config.toml
norm_eps = 1e-05
parallel_block = false
beta2 = 0.95
decay_fraction = 0.685
Below are experts of layer 9 (counted from 0) of a mixture-of-experts language model. Rows are named router (the router's row for the expert), gate (a neuron's input weights, with its number), up (a neuron's input weights, with its number), down (a neuron's output weights, with its number) and show model dimensions 0-95. Each number is 500 + 25 x the weight over its row's rms, rounded and kept within 0 to 999. Numbers have three digits each.
Before each expert's rows: a language model's description of what the expert responds to. This comes from a sample of Wikipedia text that the model never trained on.

# expert 3
Articles and determiners
router:535527499535484479483522465478524537490480475509517511498505525518517498532504496506465488512505463528525484496495528502489433471511540531519531546469546484475521535507477459532486478464499489507499474461495527542488503494509499507493516533485460452484477490499477530452515493471488544464
gate0:502530540491487531485517541492530512506486504498522483498501515522451532502507519545514503515453461545497461496547510518482505523502515509496532542483518478506508464510473484548574506530478492498498491538527528518478519514483484482502534528532462477472499553475511522506496488547491513482
up0:509513518512480486537520501512516499482492430461498465504473493492461497512499504511476516514495461509507522506533467495484511433438510514502531542516522473496508458526471501532516526501494521490520495482518520477456509487495498504452450539534450498490484530525519495497517545529524496469
down0:474525515484552499538502508476506504523525507460446512465512506556485488492469505486524525495475521527507461552452515502544488534499510522514518529539501481490543513517488529475541505525444531494505505498475484521482514498500512481529511487515494543487476483505543480496441497499490530477
gate1:487495512499523492503521508502481510430448485516490497525494500502457454479511506514444507526509489514579531517512507480478496551507475487507528526475492542564504491529498472539495506518516525483495513506488511476478539483517457487511478476489503480545498510509515494511556488479512517467
up1:516485485486488485481443515536526521512520473533439516483514524533480504470472512576467491487517491485523450494474462475515478486560484499526553498485500501547466494547527479462489502467486503501475512494482502508507510514470512534507498504520498507513470512493471516517482511522535529515
down1:531500502520499516515540512483481465429498510533507510522502489515514520510464453510480478559510479462518492477467510465486502500507486491459473560509516491509490506459520547540524502465493484551516500504520468524510507475493462543498513485494514520532524497514508514542514492491459518455
gate2:500524530479497505487513511491436516558503492462531539441510506543513505485501461474501463463478511485537458494515495470499510463497544522489543495501484489471512509502464511535480485495508514541511502476512492482462504492498464459516554492516487504492486522491509492484453524500456495540
up2:496436486546515491494490510539481515475482558494502491497472468451519524535525532488490531524496498489497531499503484542548477516480516464568481493521526510494509490474500474480472553519501456487487527485495516468531511511548479480521464526502509496482522494530510476517509490489520466482
down2:520531493503526515485519505524476504508487494516512562497500523397459509478558542487492458505517476505500451488527497515477548525510501489502524523495446502463513531489517524495518521520511472477502514486520497486529522467456498506508483501535517526485515483503516468525510477483515503530

# expert 22
Determiners and modifier starts
router:531486485530490488501538487500515526477477494505504493504517504556487492506520490495489462481514471541522483480493542504449439501509527507527531495491559499467529521511477477534496450502506502473531454446509553499478507488497511499512529535512482440494503494510483534466542490478510521498
gate0:496487529513498535535526506476490495508510468446461527445529537477492450464503501493506494495500483509527518481496494472510526499498455529473515526487503508515499529504492478487450528507485505479492500511569506510480501478493529467519542451517458428501491500501496493489556499503522493533
up0:487495508540529531473454480490504505496514478475505469527470446495530505496489494530509498527459489446525505516505470513523484507526507451496469534535489510509487490508525507487522494550570481452517505552505526512508507484461478487519481494531512557460467485466484504497518477494489488491
down0:450525467521553514502521544537486503478548515509482515469515505449527487497499499478501512522473445529508490456503450512501490521517474494483495501507511504502506545510475531497514494486462490536455513542497550506504488495484485515523490526535425505482532523472506501523500496515512508537
gate1:500538496526493528459526461467522524522524482526513492516530545510500501523491457496461496534502450456547474516524536459530486446523488519526524536499490467509500511504473469532477483465512500519521466477485499517500470455506482504486512524503479481503484527502538499521456531475477486505
up1:515495464485486506468489530518487480494476518495510538501492527502528515534503499509478501515489467475546516492545514475484483534496519450516555504496521483500500505492500430454479565514502521518530481499505530488540497456497527442482545474461514469518502512521502459526515491486523503519
down1:495515493535478491521501476511556508486515472489506503556531535496532479498486532497515549462488493513498499521449477548526527493504485521478528520503471507453500485523470525478561501469482465502441550521514464488524491494498472506506448502511499471460523498498481500468492518485519489514
gate2:514503500461548519501494562500520471508481522510496489479496513463487504509506510537472523507504494531487511450514489525521444521531475456558505476470503496478537503467518492527547543524504513489522468524479510488515527494560495532498504511464538498509491494498503478513506518492559503457
up2:501486463500491528465515509543479553538527515484491501501512502496517469502484467470501524489526493478503437512507527515511577488501495509447531512484429463489497525479489503497491510513505499461503508491575503537513506506475489523497468560511509469497523502486521472519496515513505498487
down2:465508503494509506508486506511459507487462496512474480485485507488523548547504554503515521522494494492443455486492466489518481476568474486520484568518495516478513516503542487483512548508503474496510540563479496510472503518497494468473498490513494511468539469518539501519522506516505541492

# expert 11
Inner numeric digits
router:442482448504504491501513482477523529503487504502484489521499520506498486567502504487514468505537467517507487471469545521499461470512518518518504495500543479515461502486515476537502470486489502489492411501516519520505517506525527522517500476505477505477509481507490510494505487518474595469
gate0:511505493495561534514481506513533526472512480481474481519564528471507533513518517519523469495514513482498504543492479437488471479498452521516522514519511477488465480498492488468498505486528505461492505488532475505527513458482533533560533509519478524509495474487514455485561496508490479502
up0:539485487514503465487487503527493516486492511495553505486499507510477486471504525508507523476542471467479410470507477514534529515506517483502553498510457536544535508507487501520505500536473445512497509519500502541493536506491481523443507524479488471515494504489507508528456488549523523507
down0:499511494534474511537492473512513481503532527472486524534482504498495492539520496452510499528507467494504496479498553467491477484445528543502480472501481492499542490517541548471494513493544503519502520573472516537464477503488496496514512495553539479539478522513500510504522528468513466492
gate1:463488529508563454486517520520458502509498508508481489472458542503526525458520521472495502516534489470460534503490514493463503513489531514474466505505501514520508466520463483496502502523482482465503513523521521455495540480493463540479496464443498447466504490485489491492518460503504493542
up1:489481532524460519511546508490501510506499483526488505466517425507499471499494526548484434494488518490518497485492453471521500474487534498512525524518530510526546508509522491519516535477544545499512549495472479472507499532507522486470475478502496515534549503527493475477485492519550491507
down1:491534479519509485494509469518490481495507500441476466533551517488523512453490546500511547498523531488476494467510511511504511521505510478449561500506474486451498505494521477522541508537529490522537511488469504475510524505500479515519511474538447498519501525514535490469488511475513509561
gate2:483510486485523499476476507496487478489489513494465478477569487459577480532497479517528501493525488513534511505500492538474478472514516515532464486467514506514475503473525515499519459481528517499492506465544499456539447505520493514528532484513514474497505438520472482490536512484488544491
up2:544504526467526474498458483469519482491477450475526541450525461507463514513511497529485513499512501538502517505487519466514490483512522488522510456496482499494497521494546502506471524513499511529513490511506518506536485552514501428480525516519497539437504426499491486498512505494488480514
down2:504490514474503471506516511515475494519508513508487444507491456508525503466484506488549469505462470493475499491485474491502562525478502556552496531513455507545476524502511508489481545494508504455513440519469520456513467485507500536489445494500514499483532496501509484500507526492483530459

# expert 33
Function words and suffixes
router:514529440512482508510525464508536496542494516530536493510509549496516457534543538527501462511516486549525485486476534504474487493516530500475533515502532487526511528483534486527500484518486484480517450451481521526500470492508485488525500505502475499538453495494524506488473501498467559520
gate0:493487494482501527531482467528515516479495501471526550479498521462539469499487547478491499533483491453511477478516533500548509501514508494519545531542510499514479513494496440515484499485540470502482546469491504454506503546534524466455473506490503496476483484511533470488517519448500526519
up0:475494537493520490511444472478542501537490487519494485502470506498476475494471529523476508483467530513551478546489510482506472465520503502526485457476501537505547454506483478510466506455498475526488484534497487507526481486523493484546473478505476512514460471439534528509503528521515488526
down0:516519513462498539487503521498510475519527495542517479564520506506512472506460491496541492522503522514592507490509487522438468490521502501515515484514528494548516485468539485505452526481498489458534477489517462494521454461482487541475520492507514481486492481487491510517511499512511477481
gate1:494516473491491539501480447475469520527495471547487471467471474501489502517552556507511477508501515502541490496479505463493491521504517525499548427498491522533514504455497521517501469528476552497500485472521493545484490505498473477524532503516512490551509497493523480468536468525502501505
up1:473529476493484546524505522513480470492490498513520524454510457540526504510505512512515490472475480507487475496488530487472533522486459537522548478507494457496515492511471496488466502529456512476514489511534486491474503498450467522449542523504512481537488511452546523480442497510494490536
down1:511476491476504544482494487466539484485503463518504500484510455555544479513537513499465537497466509484518516530496446464512475526529480517507558507497491476549529509479513493499466510533485515465507453479502470530549481495487481493514477568509504492511461492514514481482500506518512490514
gate2:545490482487499465523544500510468519511521470485482473541513489474501487502488531479524488500457497528519539494509530519539447535486499497473538436492481548535539538453550454514526491495489531481528507501487489552482489495500476487498487541510502504485512518511506483516510492518473511521
up2:455505489518509527488497480488504461535494503527533499491497505466460508517539552499509510494536444470482535491488483512547508511533450530477515481485558501489456501513473531474500470491510493510519470534555507500471503520526546461505512484539502502541500504499481523509496471518458500497
down2:435509515493491482491497506508501506471450515482518485500497525481508484462408481506507484497492509527550448496496499548458495499482522534520468475500520473461472489484464496496501499497500499481499484499548518475499515476496517519502545534469485486498485514555486488481535528520488471461

# expert 24
Capitalized name starts
router:512498476523549489447510482491524514545460497521526474499498488477505481554549516497499502497496477515529473495446539497433490468507534498522527526465508458485484476516529497482556468464500501463479473508509516524473510484516508505517491489504498502505470479458512507488511540485517547500
gate0:506499469516494512436548505522500489446499453471521458466523497507504497507489529456554506532500496490533527507480486507438507504527521485527527525466555485511482487504519515500481466508442519512504477481559505509507475524486517490493479520502489529478488511464517530490500509495479532476
up0:489482479501510511463485512503499532487419474511468446513549512478478477521509500510524497532507508526523479501451495490449472461516529541522525467499517435510471486500524534496487504527453493528511499498510502535479501496541482501511506527499478535518536482505530525527488502469467497504
down0:516492453529522500460497500500471501483546459478512500517558482505478464533494508490522557496493480461458521483553488498481481488479510520485517516509526479510516500439496514474487516484445528518507478526483520547485514504502469515520478500530484535452473454517484504494513527492491508465
gate1:509494500437490489491475494523507547509487480521503463513513534479487569515466505492460506522507500502473515523553526480516507488541522440498477505470479479533491502484473493517534495487489498493471486542521495535504459487497475543436520547482508502531501502508537521512538505480514484500
up1:464505518540529512520520482495523471516483494509545485492499499474552495491496525480506525466517508426503520511482488524509493473542494418488495512484501541498499472512473497550455541492441451528519504495482521494479506517497474521500534527485494491510513475464485486485489519499520476475
down1:487496443435468524514458484449504539506507516516498520503504484485470527512492504480502474487499466470477514478526533478526520478411520483500499539520470492513510468496515477480521524497488520474496481505510514500549492508501498484500478514500517556466514504522502535540506452470491527485
gate2:510504527490483487502528464537486471484465529500487461516544464462521490505516495477482520545485516502505490525507484444472479450517530463534509524478475530512499522500519483515521503491467508450529480528523530463474510480542507505499554485514513519536529544517529466513493501478464481501
up2:489457486504490475501503486513496499495522509517479535514503489525549499465516488529515498481538457469504500500459473522498530539482528498449523510560535449528507513500516457508554522476512518521460526507539492508515501513514498547534491521489450462552509494514522470517483501507499503527
down2:482458457512501512481513524486532491461477509478486494511466539477499501482477497466525463496485511501514513466514524522493532509524498513530494483497519502503492489509480543496483520466555509459491470491510471539505474500452522536479485524459552515521501424522528514509474494475460453516

# expert 56
Articles before proper names
router:535538522540510493458514457501516508483477475505523488539495494507548486539502538521502463490484509523534509503482545501468492490507515527512515530464562476466510542523516479538549467454482519460492462465481529512464497486459496507517505540518493500476508497478505514473506500484481513493
gate0:498498487518529490527515492474467463497488510520510488506458514534519489510516538503551479487512468539508555506490499508488486464471492509485508505463497506491471535485537495512495530458467564474517506497454498542452542501519516452528488484484502477527502489518546529502526469553483497501
up0:458482483519453532475466475517513485530508519502522486441535483544518509480490465536465508514476481489445487493518487515503523504544528508524481535514507484497528503517525514528441468526513491523497486514495507520528568498493455481521512447510537495494521502485509523478492505483489500539
down0:494466448446467461467475528529502509453530500539465488509452500477491476498496503498487514505493482530551480524539466527488519500505548539486503534471491483455516501483500498485525467508530489501525496504549527507482502500495504540516506500499541542462495486524519491489482471491495538537
gate1:522525496496490528500525498468541487536495526492505489523459535524524433552516529486484494516446471511511519500504506468502481529538506499499526520514463487526532496455493526545468505454532543493496503480482514502493468521513501478508492473524483528481481528509492500442459468521477527505
up1:498524487476503493478472524511486488501513506451526533582503505513514492503487526480506481520501522485476517503501508470524448486503473519524511512499538525565504450510480525531533478469509500516495495436532488542454482492493481506538480477508524470509481508513470487467517535544496523503
down1:468467449503488504505497532455495512420516483529471513473516520488550445515475490525514497509485501484510468469544467502500499501574514490502499491507512542483514508504467512485458492489517486485497499499542481487497488542529511528496484487489503430507481477486498473496523491495477476532
gate2:526520558471516497472501476532516466540462481506507538475497499529527509481523512515519482521477522517508539507488495547487507503463514505468471525496540462522525478582500484510493486503471461498470527495462523479476504508489510505470525502521482488454516540470477480509537490452506500515
up2:510532503524534493455499463525478498504469489522564523504487540495512466485470495484505489476520467502484489514491566515506517553520522508500485527505515490513546524506480461504522473512486480511481472508480527569498510510522494512568480470496523499506498523451492498489509485447477524511
down2:492509523484494509496504517516526508476514519526514507484490499528493472486474501495511541466495466497533524474468527474501429516462450480504510498497522514500474536531559493488493492505568523494480455478518532506456498559529499495481505522495478479499490537471522556505489504534495465525

# expert 62
Nouns after determiners
router:486477487517479496501515444486568534480482456477517501467509502491501493499552519458466476494490493511499480470473503497509491495496494523464502501486503466495476534505508500515470470484496455443470500490503562505494492493497491499525506552508498430502488460486487509475514465543493546528
gate0:526513441474523521492481545480497535525482480503539517483480511493533483520489461524497496504523523490488507536471505487496518521510524524477527503507503522499507542505483492530474481499501559511560490490537536488517544521463489555517526480455507511503522471483524547475463520461508495533
up0:515530480469505472463496512524479554476512520485474530513489554495517526528521501496504479523511475513516512511477509482483493488495503502512574526501472437493464500482507482472524502529482526496503454485488504539526498486455485448492492537504519485521524521534484554520501541466529529513
down0:482515476520480510558511469493545494512518533509467498518497476521477521500511526481522517519490518492517462518461487534478497500444493496462491481484519481494492508494534451495522528496510470510466499458515501475475501499504488485506449479527493513478469434484492422513471510542485473534
gate1:475449513487521476492493489534491485509511530442483530524486525482504530536514544496485496533515543504508519449485503467537530469525517519466475564527482505470494496558469497488482506488524466485496485489508501499514440465499513533520527508503521496512491506459478541482483499507478513467
up1:500501481501475494466543435539550530519481486515503484470560487509491467492495476510520487495536537508459486523495511444513524502520465476497513495520456497486507514507535476455498450493512509499535508523473481515527511493470491495512484481482493517543493515472572487465522486485489500519
down1:484540502485485463497500502466495542503523495474518504498490458514521489512500524485493507510487531458500502510543511499542496510504478488521524534531441509479505548517525494482494489482533482479486477541513523545539483509449470509467511466473505537468545524541521536481493447515488491461
gate2:518477507514506496422517496507524519488481531536525545472519517538497528537508481504463508512525463527494460514500538503470533465520484548499500504522482487474477550508486494550518452525505498482511504502493554487485494503472525494513515497503494503518494529476517520468526440464501533491
up2:497537485475494537524478517509457517510510461448509504539496470449473454471494504538499497532489504492523503469496523469499490515521513458509514504457514510540556533502477495477498532444510536495481499524499466513500503522498455496466516501518527508494502488484463519516523564501466479519
down2:500483504499497512495453448553501443472512482471455537557509506480499517512538498451494493503470482518512457491480476504517524518444524504508499488508466492523501497518503457519510484473474480505492547484514474479489478469501502508497546487486508478473502492480426486520516515521488495457

# expert 53
Sports and film nouns
router:509497500516486507502552444485532533495491449514499508505518503533481477530545490493478463493523510498512501454482511485489471477506501501496459487483511485469476547527486473538468449472518495471449488478513553492476521458499514489519521541537482471498486478503494503462518519485498543542
gate0:501499507568521484492497492499524477507510492497503487479491515539515565540528537507493491503495538519499520468506492515550506535496491489538459505509559522478493482504513486481507504482522484512484547521505475526543507481489500451460494509527443487536496453466501459460516477493476483517
up0:541499510486477492523515539506497505450503464519501512491528425510526509502513489523475517524495517540504491476514543542471531516508500466512538503494530482488529543529487450499498474440517523503492488460503498560497503525498508490452530560510491510490518490513504487503517528470505476518
down0:474509501558484502497513492511492455509513485516482551493522498449509466543480487488546495483506493504516450548539486474491487515491490448491504506481495487501511502508455512495489499518464566483469539531504502508487491548489532538538516524460542501480502471542534508486510492489517520503
gate1:510553460534501500493480459484469504478516494504488464525532459504512464512471522533483561496547542478531484469504478445487484439508519456526506504503500500475505511489470503487490498501510530506508493483520484522477481472487510508506526582523489506483500515540513500461526494494483489515
up1:513554513502509495491475512488491474475471509500529547522486443469497443500513500493487503503496472489452506514498517508561462497519525513471493548490467508498496463555503476459509507532438462477489467508483494531511487482513493504510497453488498524455466516504469499475489522518511524517
down1:454499494536540496485483494519459512523465514513476515494531524414511490515515491510482515473487487495494527526497474497512563491523474495509511535517578509496468547498500510481509476490509467480474456521520507505479506513466526502540481505478530499528521506500534446476514487501508524498
gate2:513520521487502502534542461526512508512529512549474495518556473483447521517505471471484479508475529518531498453496511520492509530496480519499488489509455471469456466526497482492516460480525538490475516524526476512506508497520482457484533522463516528461472539526473490490481473486541514498
up2:471474459430513499479498524488515542502496509527490457531530494481468512513497510483496486498483475507554524472468489521482475513558475474511484495477495478496494518522506526517509465497509498486464541483478485504548512550518476470495470520488535526486510500501503508483430482478493552471
down2:490524504509483473502487495455521502509484490457524538479436489509544493524504496527500499475519479469462481523500486515526492470420539528491550512506518495513518485465522506461521555513511451498541517495494514510465453464482502491499474477510481484516495510479516515496523512533475466522

# expert 35
Capitalized word starts
router:522495488521497488463507493500549536534440522503514470535504506494478496561555498521487474471510521519556472507443514482480492452475518498493496539495473474500455474513521507515542466486523480456476497486500550517456525502519503515530498513532510503509487494484509512505510509491522535506
gate0:468436478475530537489468494492502471523529525535525520441500488468513501522509522496477474550470498454507515523491492474461521510457507526510525553471517506469525500516493468527530532495524499501513515509512534512503449491511530488509519493483496522514531479487477519547506461497516510461
up0:506556488521437464468533473518490539483491452523508472509508500518498505510543465495469483484487513510506526485517546498473486472546562453521485474494506510488465496518521512508492470528505518495494530488470448501550537499494510488493489485500478480504485525495517534448491474474476510482
down0:499445455483457481512497485522478500476499485482527457557486518510493482483483508502534516490499528532500491463524486532485484509420477487468493504505472480511521551517504484523495465528440480482510495548517489511535514496516490459539480480527488551508502527470500474495506508516498484488
gate1:511481506502476476496545492494507503483486486510504488509529524495531531534526516491502476533509510512487560489467538551500497418458501462490523511491482540508512498491521516533456490512481482540485506454471496486507505506532524483470506522489456538483519488514502435516455467503511513481
up1:479455469480503510506510487498486458476481522471496524476489485508471542500479464479453496482524494479483482500495493482524504547512482477492473501559518513489502534465551487512533507531503496536488510528518543506438470512507562527476495517479523489534523475500511505524528465498448475495
down1:461509500512498487551470492520492528477488478464510487532508510499479459496475518450484457498530459532504556478505511507523521546491467497517506491528493509501511516519481469497466509468524473527539486474527497517519508473483521492551539575473496492498482496488540513468510516533476491467
gate2:498477506471544455487510539483499470532462494504520493499453501532497515522527495507498523486511545491538473490515448513467500491495466530497536511519499521518476506476527456524507520512532505506487517516483541537479490486478539530506542462467502504520454529496525483484507518481459479565
up2:511523483525505488537520516493449460491497480505509516493481540474564536494498491517495491494491529525478508504489499510510491468520485474440501521530473483530501486495479495502497523574500454504472498484451496502480476471477530511593476526509482478508488484493514521508540516476494479518
down2:504553470542501478467505478490497449497537489533495472493499579565475485484521525510520507506497527508517504461529489547508458519466475481521525484500499492474517505519495516479483501508513487507487506574515511533523492524494507482480496525506522515521492528471463458520501488536500478472

# expert 8
Year and day digits
router:512456507532502461518515425485540531472460493488503507503493522514493464496525525473478471489518463517533473489460510483474484496488518535474499484501568515480482509517516467515473475459524490501479456469511521491497523490523525452531515498502495438481491504510527519480497506514516544499
gate0:526505448534495466510490509540514502465478512530454479438512453499516494529487457488509483517471491486494479463530492490479533522501492486516493504460542474468499536507462512513508449472525486490462493487514522502517484490456516506496513477442458496512543505504485532491521503475492479536
up0:524509488486521504490500474490494490515519479491478497496483514471494554503479497487516517510538468506479444475529507502459502465499456521475511520478495505504501542557460485463504537507523544481483493493560503512485481463470502524499505453476553492542498492507515546476508468458469480531
down0:537497470476443511471504485514483492481495504477511533485506479511508491513525490490491543491485514521538487489491530483513525492477498463469506514477495523489574467498499505530497450489497526485548472558484494532476491531490489453496480499478550498501467493480506522509529548514448484549
gate1:503512525508510466468517514486524515523514516491490524569534467471506529495516520488490509500506478522516522493500502548454507472507477560482511494494530532526531536486515529521529504489548461476495462523525510535525499486512513522479484526562487508490535491562489505477540477480474498499
up1:498533440496512418533488509477494461490488525472495510497466530463520467506488447519496457488496490523521519502518526516518488478477505518517503483480417473490501534489517489442514508504449513491521470510493517500499479507502497526500461469493515497531463519491520515531470490515488502491
down1:486508465463536500518508469511517484465536502495495462498504504497498493459493491526432487451492501488503542515476459490510529508505463562494484498485490428512534523506491449494533502531448514511506511483529541519492495512491488495522518507476477490528453494479538529501501526511492467486
gate2:482527516500488524534508518535496479534478460470530508472481511519526481491514480449498496516503545509491440466528544494506511471540542524495502498441473486471500546458539494491508495495503493526520551493496512514500505466453494540521510472511464499460482481483506537480534510493510499496
up2:486511483493531497523539483530561461512505473507511470478471501515476526505480490491502501526482510507517478514461489482514550463512528465509478515501522494522471498457458536484484447504497509519444497529451503470460482548485463494475428516503500509508465502505498480467500482487482505496
down2:507523499493493466512495506553473476498517495488486527548480529527489497519486458512468492506485515543470520483490517482499516470538537520549482458536512511482496493502507474501525497436502505530504473498465477474499508540460505516498503496530404485514497504524492535492509482460527503473

# expert 46
Sentence ends and starts
router:505494458542511466522523424520543490495478507509502496495510503477519459496487481491528460462496490545539492470449558482504460465495540534480522495485539493478482541539502461507516475506490503500482467491506508513503474500522524491489472519496460467499464513516499509497511474517476535494
gate0:520536483558506464505488505526542541485495532462442499505501514503535471508469474510484492489469497523532519509483528522496503479467505551506502511517527509479522509483465474507480506473493546484516460519465487481468476517475490522467521479529543480531508494509471565507464501498467517474
up0:505489505541514526456496512520498497513511526514521511529514546509513479485518544515487486477503529472487567496529494517508521561491508504456461491478571493509509440507500523470541521556503496481490493490506515506520521506536472459512474495474525479482475472462504482500530475498486490475
down0:512487503499580455488508479505542470494507540492496446487474501438527454506485481520500507516479478500525499542434499528529509499519518511491505510522499524525481505490504492532497477472480528506502506523468483484512479536474527496481458491504481503523505514500540540521459509544495543502
gate1:512448489534536498527443465501522525492467560501505466483468499501509488500522463515498525511519510448480503494488478513503492475508531496469484507495508519538484505502500517454506469461476487496480476467487496470501491484545472565484507495508483443485474499506479455566497489495500516497
up1:502529469520535455506479503520555497496496542482496488482470542482537512451501481478497529501492485517484503500493511491522503542531509530454528555519494497504518475542497493498463515494511484473511507504489494495504461484523484486477497498539438460449547548515462500510510459501477506488
down1:502495494483434492423505470497460471494500498548479533522514503526504499452495498486567487487468524517537483510490484494482518514548479489531502500502458509482522482493477504512499531497490535523520478530445531483476516521480519517478529490497527454545526524486499519487473502479495506485
gate2:473555475561501522502491446513519527548495497504511453496462475521512494477479570492502495505465490485533489506525523486491483456556525545514489490531504557465472515481461519506502517501475500491496461535493489496467541493497503515497520513486512518505524478466508477507508491476482501484
up2:478540497490536522461495512549538457460501510529507478496465515457504514497476505473497449532485558485533492507547479511467481497512496494490484539528464500531554470535537499498476536528491498532499509498494510508483492482488494549490543478481489476513496477523507508469473481543496509491
down2:507514507489533555479502500507470536499464461504488494539552459477502500528520487474536432483494487504488522523502498442511507485527503473502501478526509462528471466487507540464493486501493487487530525519519513488495527496531522463517484514536516506475477456504509495509489490490553465443

# expert 18
Word-initial capitals, foreign titles
router:523451498540534480502519505486501487518467461509514504496481511501514487565549466510529455513468447530508474475472514499494478489483497481505497488504508478499499484524489500483546452477521469477474450462482506503492533440508528488494474487559514464487499491469527521506516508511532515513
gate0:506533497499531503480520572479536502511504448523475462479459473534512498489525513502483507502492482497530526493507477480551512493482530470499530475490488498477474515532510516511498551456486502530497493489461495525543530506494535495481482537535489488535539522479470559529508455503517497507
up0:463493466478500501502520500493483502504496517508497509494521487519492462479506546502487529486466492504495501464496498442496481453481489490487453452482465430504478471486487511474511503525517496486407460478512501506536505518510527519490490536515454513456492492536460501508492476495487511463
down0:518484472517478518520517515549520484505520494498477466504478470488500475468511470500514512498483511508521468479486498444492473492521512468548498469548510474546519484501499512487537510472570489513505473527501514482580529517481461477499538533498489548500521522497478531510464494523486487516
gate1:544478466481544509522495492486440429513481483519494499501449523461509485543491515478488500499507450515507527502502482512493492491532482491453498493470501498483478494526492455496537505507484506485518494486481504526484571476494510562468490520482497534494495531481497528490473500468492463461
up1:507505485517511484481486511489495473520502494496500473479485521488503460490506441523483519509542521522543524501493503464529483502517495512487548504484477429523496479544511495535494518502466494504449449484450496494507555519458547520503499510476548508507482541491532516516484465517505478465
down1:505470481515595460526501492562492476507502474462545484500518481504469488494498483465462537475478487478510522468520479512506506480477508462471477488496502492493481465547500478506478531511447513523504522456504491534515506499504522524503487479502479505485545508468471514490473533473483487522
gate2:466491514511541509490504502511478485483485470531533483485500509469500495513509474492497516467486495515490495494476463495517471461487506435486509540476514512498517512508509447518514488473566540490504466462554474517515471465476540483501487500536506441463527511484498544496523525511531500452
up2:495507518514513489477485491494531459464455504478512492502507543487498470484504526499466501487487471553484486532475486520557489466506468473448484487497487422504448507472471476472505474530481528525525454487509516519483519527470519535510500511494468476444494486486496525502509514487479480494
down2:475495506464467501524484522512523498482474535505512454480476525533520492528538532496512526486506531489428517479497506488467483464482516483463481488488504475513476500498487535489484522554514542528530463499504495514541522496514514462506471463516553483487518531456519477463538528512505514520

# expert 9
Politics and law vocabulary
router:496514530503510460524488483522515472490481494455532515513465490494508519526546501508468451494510431502525477501503515492495525484486481571495511531507529473526488542491489483504518490463484460478503517480476558502486513462464508503544498510485498487478489507490517493454497514551479544535
gate0:467527525506487573513517532520493514535435534474529478487476517497531526502497504519485505509492437513458506526521481452496491516499535494459488518549491477520509547519509501471495486507488514517490498512505499490519484529479510479514465525499479489507462454470520496556540515506495518526
up0:527528501544473506479457491495508492540491536476514563494490534518507482483540500532555485488498521461493501506495466511502490516506447510472501500535535536496483514497517512479522506515529493520533443527436492480482495493468477491527504504519479474553474521508466462489527509535499499503
down0:476505530480462483524527524509513518499506486503510484493467535458499505503527525479532494512488452441497518518498493497505527520541493511511533474550490514582503505519495468473496440544467451502486497473459509505507512507476503475523532513479509528499510506539536476498508483467516503535
gate1:507508467491522484520507496507509491443503513465503485519508513498451486515525503475442513512513457533499473488497502457518503509519507516572527509538487518484473469509506540460525535478489474467524504501553492505539514559507484498527500509474519494506438501499487505491496441484475499506
up1:453510472485522558500513516535507537484492523491462491504490479497498457501534488478545451523494507508499502509480490481474485546491511523510515507503508473462571539458536503485512547510486493479501497512507492508541505541471494518444464478489541517497517456524491477525492517494516509470
down1:512548502475472530501477458478501475464516522532522445503477510480506500482511480502520502497521515465498498463493479489508550463536523471489537479527546518497448532478513481498455514517490504498486439527520533526499499451502488489498493495504514468479486500447542499533536498478476491482
gate2:476481493530480447490515432515499495448493501481544525490518509496493481509513516501486495540516512497494460477506503486508487524499501508503504495500525459519534489508480484454526494477496503462491489481532482488484453433512537458492517491512546501498435502506474534461506491515481483563
up2:507492517492515529489523453483506486529523486551520512484446465539501535440541493494534476518454482439498486521485476474513474536507517528528541473513484459510543499488497496461502485515493463515516504524485504471501498522480472502496468536509495513479491481540508508465506447504494509508
down2:515481546461497508488495470525546520546486504517480486474504501498531507466482551477481499473458482515463501534486476473499468511469485480474539501496523502501468502512515505493484489576515484548497504477477474470522506541541484491502459518525524515497477505507495561522514507506454527480